Experts of a small language model: 32 experts in each of 14 layers.
Below are experts of layer 5 (counted from 0) of a mixture-of-experts language model. Rows are named router (the router's row for the expert), up (a neuron's input weights, with its number), down (a neuron's output weights, with its number) and show model dimensions 0-255. Each number is 128 + 24 x the weight over its row's rms, rounded and kept within 0 to 255. Numbers have three digits each.
After each expert's rows: a language model's description of what the expert responds to; "comes before" lists some tokens at least twice as common just after its tokens as in all text. This comes from a sample of Wikipedia text that the model never trained on. Tokens count by the router's weight.

# expert 11
router:152106107132159128149128121138155133140102141099146149156127132147148109134104136112100170109181116104126143167105196092122111133125152114158107174115118138098096130149134103094103182118145121184113120157137143110168133129092083185105134129117102155144172081135140186146124125172112178121119151156140166097102178109140105101131136163116132136095114111123113129116107127129123155159089136133131145134133147121122153133127112106080090162113095139160112109161106102172155071111170121075135164103112117131119102109123091141124120166129117108110149162150142103144128121111126148091118139120147140129114119155122130130096102117141111147149150106144128151115145131143169148156103143108120169103133129145119133087133088090118190142141120128108116143094130140122163172097131152
up0:149116126142136144138134099097158144132154133116152134124094158142141131119110130113153118107121109136106132131121157131144100140085117097181112144118149142142149094117117139098157155067175137154123108115145156098121074119128143170091129112104131129161126159119187165159121154174139158122119123128108127096111134109080120129101164122149161100118106111115103175091144115121073125135089110115098128127087107143178111116134098122107143126096150159174096141155134111166118108126129110128130163177140088085162122114183099141116126135120139161101145138150122115093127151128170152129103142154112145137115107147140100140099147158114123146151086115118086116127124141168153120134109106075129094115122091131108169136160142147145177134109137119102066179110131158153152120138116157
down0:108109143142116120116154106140134135127113134127127114087098143141105116130146152135106129126104113178117123091164147119155113109142154120120103132133113075152134127155122088106157147154157164140160111092097131142097142141179143107171131133117126142115141129125118133091158103198125142115150120109132134151113121159166171122112100094138113135176075113180120123083134158114111094109135101142126108136117091099144130189169158111098176167129127132087112118146147086122136092112107160087142072146122126097136142086131107133120140102176159104153126088100164150130142108120137149125132154118109102085112135049145131085117155112155127146121103134138128110138111134105088128106136118148106099116130158175127094103141123125144134127162149089084110117122097102137110103099122124
What it handles: Mid-word stems before an ending like -ing, -ed, -er, such as go-al, produc-er, enter-tain-ment, recogn-ized, lead, play, serv.
comes before: "ing ", ", ", "ed ", ". ", "er ", "s "

# expert 13
router:125113154132135149100128121125144116098114144120125142138087121145131138070140126136142159144111074121117127165092149136121129102137133133170139164101120130108067138122098128104145131091155142143180124168094136103162131124123137094097123124105100163172126128127160149144109126114086148104145147133150147085108132096160078128118144144136126133119090132136138124088103073109150120108126131138132142170191119151149085156108109074114101163089102144167094098141104118134127080136182142113079108071163154141128097128085143157116162144129132106128150162156155108094091151102118151117122105125128126127135110166126156159121120093138083135131134168085122136136107127165178160121117167097128131114166142160126110111123128104123135166121142093134146150107140115121127142099138129
up0:128132159191154138113152147151120113129123108167130111106136170109118107096152097095161128116130092110144153155137139135151138128147154115158171118189109105121117167103120135116096083115123134102165099122101126124185167141117126133096113163095118160138170140097143174133132132168150161145122118131127128126129124133142166189080141159149117087154142159108155120132124117133123119081102073183148163146141163153134114135129108131080138086133141186137115129141152115127123101114099149155116120116175137083124134128131146161135146131099133097124151160129149122153148173129142148119153123133117120174133127114128099115127096079117127137090120138122139117098146152161100141171117135112135142118113124127128110092127082147159087136125149105112164100092058137121139117133142098
down0:137164156149131150129096126157129158121153125127147110108138111121142192162139134107104127117099155107111119153152192123143139148122089136125129138127119132157073112115113101142130133180156104152109092100140148127137122145107125105139164087138152107175128154152136119131141100129126108108103117077159155135132073137131106153128147144116145135146133129143144130117114139146102093162105113159131121166128181077125118131164132122139134136141155197094094135126117143150096128173118122134101138099119101108121164155124124117107154158141143131140158115097111113112108126104154148169097104116122128122093081079145101141111123103104160148077137117112120125154196176143104160156127095080118091176117135147113161137162122155116141160103149117143178095139077118134122153126151127
What it handles: Function words in expository prose, especially of after nouns, plus such, these, other, different, many, using.
comes before: "the ", "a ", "to ", "that ", "their ", "its "

# expert 10
router:107083104154160156124149201096109083128141120123158171161127143167192145134156103146109124108126131108152148114100183090088116101095154136149111130120118128098124131138103107068124116129179132164114137161142133133151113116102164151111130157113129176117126130139144117160100141147147166111148104107136162116096130112139100108109147164176116086124166097089105121127113092107121121136111114139086158135152160108125143141140121121102119125126149142141120111145090124166129092136146128091097129107128159154125109091121091128097079136103098092120182124164149127110134152092103139118156109102157122102143112141096133127102108122135134135153094128141134151132122144144138095118090177138109120099141118170113138121136075101131162142147119145133115146106167084113105157088130135
up0:147124095132148119142164154151181133129150124108109110192127127159135124152176130134120121120131118113109097110141129094101135138090138087121120126141139130098131164150145126090131130170118105102126139129128153106107119125105137112109096132135084150141147168134118179164095120147121130077175107102116121156072063136127118163052147133111109147127116082106112124118093120129135131149147138099122141193140189183140174158133106143129155129127096126125132150128135097127158104106151128102105123108091148134128133106124133149086135125063113121108134141117120114163177118168126143100153146141133104167126074122135099138120122109137116153106106131139118165127112131098105092140146083175121186131136112115097117127152121122127148093143131141149084127107141159102098145125120131
down0:120126088171113113122147143141095164144124168122143137131128099165150126158111153125130149119151157132122157124192142158101163119145137119104101101141110149144124140130100120087146151137155119161147122119100140213113128138109131124104154159133110103123123148155118149117103146144116100140154087073135117096119096132121091131121117107136110093097207073084142147127117134135126150093089154148143159117116104134128123133110119143096149142166115124138112093110123112105099138080108109135137150149140158145139175119113123087077157144161133069111088172125144105130118170106122082178138108124131158115099099150146081135091094135155152136166135114139104112127114088129126112169156133117133112157144121158147131133137144093122142139146121150144135181137155150132142113167133109
What it handles: Capitalized words inside names of awards, sports competitions and institutions, such as World, Cup, League, Award, School, Championship.
comes before: "of ", "(", "and ", "in ", "for ", "– "

# expert 20
router:125117146145143178114165146141130116141115120102140166141104122140170145134105149151093142097129089097145132145087153147071097088131177181151128154119096133113108135082132110100176096118158161153108138138128128103148135106129203160096175147113096129115145108155124120136113113143122141117129117124154152122122135143133136111122132148185152116109138108096117129149075127116129093131119109140123168139122154116151133137115098146123095135144118113172152108105142109122137108096141125062117121110143128157101111124121138145099128125098133083104126099124142114090125143124119143067148119101130065115103107135124107135090100107167074139121120160075136147135129151135178158079089142120111134143133163139106097112116164082128126138122136109138118158091131081089117141095115118
up0:162114130121142187130149145133151124116123134148104163135149185115135118114137146200102139097125104118119167149138143149126101096132137110161140116126162106140095150133112121115143133123146147108101091118089125108147147136085140126127149158151146096113156130169178127154117140073160138158140130118120165139111114121120129149133116127158181190126106094156152114107079128108124165100129152120136153093123122151118129115159143116154109130161117077125108177139110105119143103137089158117114125071100096117139102159151125150108092122059091111104170090132131136102120166119107115120147137122148140119144130144104105130118080110133130104085115126139112108108088140111194109135108111131127110144142155142132140122124141067105129117170138118119113079146111106088136082121167127
down0:114153116131128168125117134150146121108147114146118126110151104165136105094120127152135081166118129108144092139081164139120108161148092114137146114146155132143178175143150126147156085162099151192128161154123153097151100104114125144145128103114139122138146093130126182127121134127137144095136123109102130121128135105136136137101069075099156119121167114108106147143189124185127145099130130151137137166138115128129120123106154081096083092166108153176097088131114134138153136120108122111117180155102163119118138164180132114122080129136137086126115113161145104200125108122140136162118104123107137138125158141105154109129137157104117095144130134136128121117078113178105117145086122102143107112107136126122128131133104142149158123136125144119163156051102155136144116135132128
What it handles: Pieces of Eastern European and other foreign personal or club names in sports tables and lists, such as -ov, -ko, Ukrain, Don-et-sk, FC.
comes before: "| ", "(", "K", "i ", "H", "/ "

# expert 9
router:126106132187141150127135167110114119109110106119143184147089138135140126119148130137118121122123115063156144137103152124104100117092122131152107140116100129117117135131108130133138150090120162114131163152133101138145146109116167139110104170129124147153131108137143152146103120158113174130122160143132143130086121115134110101120181133141139130114127135137099157096089128111137118138139112116112160144133137112117092148108103110103110168096092096147107107138129112155131118084141141082154141075137192154104125128094117130116110131098100083105127152179153138060122180140120144117089090149146077089126107155172143130088110102110101163149114130112161137162123137135158132133129144153093131111114168128076094072136103100124150127125186102127101178090126101130117115134138154
up0:133131143128119133131098182155132115144184121122132145148099128095131148114186076109146108136137116070120143113115142143106107080081105137105108132086151132112113098143149134120156126090116139172148092117164150142067129130120151082137108139119123135192135124119121163151123137095128152161116093088110161138136149080118153143129108190125095105178122153097096138124088127061108153128148157111140146152139114142162129125172120074140092137095150116127109164156114140152119145124111133122094139129083151110149095119087106157116145108143142118138155132125153141113126153126108143130136095110141153140108163145139142104149140151148109143136116136147137117108145176085117085140109111152128160122160093100109133122124164095165121132157132114133111161115109139122166085150121128
down0:133131145125137120148149145121109109155126162109117133139077135140152096135109108102122149093118128159130129129124108106163161176128126121150094122109069124163146128145082146087142095089136101092139129109121137129104087088129169133099144144167117117120095158147112143130143112154143120103110085130134096140158128125103118111115145100177158148170142176136103139140144105183145110148072120112111095123078136139141144153095145107105149098155119090140146127099177082127118138131122124085133097137098143151110162129101114138143114070123092157154120124110112127124075123128161105153164159143114100120123109147121124114154098135123146122136106118153109144121158158172170124121120102091100122172102089155132131121149130094142142138103156164158081120158090153128142173112147166
What it handles: Final token of a cell in Wikipedia tables such as tracklists, results and minor-planet lists, like closing quotes, digits, MPC, JPL, degree sign.
comes before: "| ", "|", ": ", "(", "by", "– "

# expert 26
router:103132130134175153127149147109151087093107125145158145142087136128137161112119145110155148134123131110124163146116138131093090105099127138122145149099132113106091125122106079085122126098162136134170158176113115106146127100137141113121137154099096162139134143179116128139075144160105189131149116124138152116122130110161109123084147146165094122126125127087105143115076106119153104108115111138090157184161146146136097152098124088099103131083090150111140114142076068151125112120176121108099123125165177153138123128115148155105160122099118087116142163135134124088088140115093159101141108132114101122115090150134144141120114126180113133157114162132135124115096101139128128100123140123088140114184148155116136116164120101127161133139143125122074152089140107120117154121125114
up12:120141133147087116085127171141091123101083149122127106117148096165130099138135119122095142146139142139135161140061118151122120112106160105149117139092139154113122150143092149124172161160105188134088154147151144144113138164137129130130122128158140173145112093124124103137113120105087176102121135148121145152126124083131144094103116097126131135166086147104143117106127140146102147143135115126112131128127140152100153119099157121158105144125087116140128113157116104126123122174149098122148091122134168100123123121152146174127116166140110179136138132168097119156110098088094157127118110103117134109121152164112131101108108121134125140103158118121147131158131160052173106161122149184130088129159171168152115135073131164110130132161114148114094132104083146156109127155080111
down12:094127157112155161108129112111095116151081103147153084102145107133119134124097071135146154154135146122079091095109148145128136107146155129121140102156104108114131112132094154137127135152120119114124109129101129147105163185103153088099102082131139122112072102106148125154090173068110108143138133115114148144144128159137155159122146122112125130157164119110117126121164135152146136133097112163105130104158115090145122117115158145140122166120152126115127131132089165144110100165135115111098116161084132149089129174165096183139125144108162181142144105121143133068115098116153085157140112121108117143094114145119127135110139109170134173110120144090132131168109164116108119150154150101160125113138156185116111138127135143142120135115168141166135131170141112097131097132118176
What it handles: Possessive pronouns and words in biographical achievement phrases, such as his, her, their, scored, won, her bigg-est, her first album.
comes before: "the ", "to ", "a ", "his ", "in ", "by "

# expert 5
router:137075143129131157083155162081139126095117137129168152147129164157182133110137168141056134070143119098127134169128161109130091130115156125166127116140117125106115115120100118124174127135147157141173138137137118096129120110110147167122156133108115149160110115121141097121099189155105188097149129142135132096114140130138088107092147153111120125091140104099103086132145093110146126091109097171123152127148152141150087138113126066091116168132091147156133098148099123123131074128162172108104128066147138161129116129080126142111143139110105117101152143131115121127098112121124120111134110121129120116127131157095157131095120113138078149142114121139163139173097098140149150118075140134145113118141152144085098098140141119107128130138153123141128156113145126118097134108113140
up0:154108127115132120136099120120117134116125129132105149122119178140093113147146152119165155106160148133145119138142113144088128119138119134090115093127142158125152058119092121119168092141109164150158137143167131164132123149122119149132144133108105177134101124137114108149119144133075147154140137148112119132094108129129111105150103100154103101090170206086095126176175172138109157105151130136113140132111078140139106126130151057121108137098132102101145137137111130100178141121118139115131122152147157146076128121091113135162067132139198110163118123149134099176137126121125134158118115133131123113136147140140093143138100153113118163111158138121171160167124133128133161117125133101107117114124153107083122095186088136143099105135155117136138148113078132147146155151142102
down0:104117145109125148140090144141122143113091115131129112181116161148116109087147106095129140114169133139094142121085123151134096080124099131145115115128094148076135115113112146130149158091108101142116081167149162112126127124084142159098127097128112137078116152111113108119126106123119163175139102134103169132124150148140135135128139172088160101088118113123109139156128105118128096154132143141136107125154120125142085159111108098157102117151137092092160130111116140110130104158152103134111178109128160105108109088147140130153144153133084120130091163086099165118126165135096128128147133081111111096123146166133106115108146082127113102102095119169086183149143133144149148110128106126156125110163147146152115142101133094174142106109147087135120133163170175072147154122128115
What it handles: Final pieces or whole common nouns ending a word before of/and/in, such as pay-ment, relation-ship, distribu-tion, game, species, system.
comes before: "of ", "and ", "in ", "to ", "for ", "with "

# expert 7
router:094109139131143150105136135123081133115132121148147138136123123146145137086157089118114130120136132111165146171099157093115100084148147134134119148120103112098139167126109122118128109121103157156152129159085097121154170128141138124100101142103075133127124110156093115151078129136133153098152135120155142126117152102166118100130149156193079118122102121114121110134140135096170117104113109147096133172120090150147097132150112133117108155116070126137137096117118105120124138115134148127108103065155154127106092113083143164114106149102109105075169120154115098115106140098105161135123116087133116090133081159124159178100112087127097144137157125113159117155122104165145162118149164121115126131181153151110110100109145090097152159138167113128139133093149135143095172108105136
up0:127119076136138143107112106103110126103113148140075132138095141125113113115102137117122146128138088118118106137140123169122081150183114120104074151198110121170137138075137129112142120123112136152108107152120109133095131125132098184096116177108150145134142127154118160134150132134147120145181174128142151093113104120106145129137143089129075112089140169137108149175125129111146132076106118113088099109160101123138117136143147130113122122129110123156136111114090109165129120145127119086076123128136103164123124144119118150132146112106101146141143123158124075160115109115131094110224099149134125127131147149167129111159096103153166105131112111122118105145148100087099147157128133156134099140137138163155086125158132101159134091125142107104097127113133087141127158090124141
down0:141097109103162137176069119134109128103112174108128127132111139146103115133093123121130113101135093166097142121125129067122126138113156136157160132126089103144071157147125108113105136120134108112108114157180146138086089146110122119138129121174108160109128138140166149121133113151131155160077133089133136152125143131138140130171158141127153105145124117149145171119151184121126142119078124105144142120137159152108128100113125123109094111150103092208151080113176130147099148078127088153169111112125106164100099195119146126099110169135136148129130144128141129075145122139127130155129143114149078129095088143110133096148099127134104100127167137093158121128144088123119117111131137119117131120109093096127189143130142123126107150157121104126130120102134133128100093130103147
What it handles: Verbs and helpers mid-clause such as is, was, been, may, would, not, and the word a or adverbs after a copula.
comes before: "the ", "a ", "be ", "to ", "by ", "not "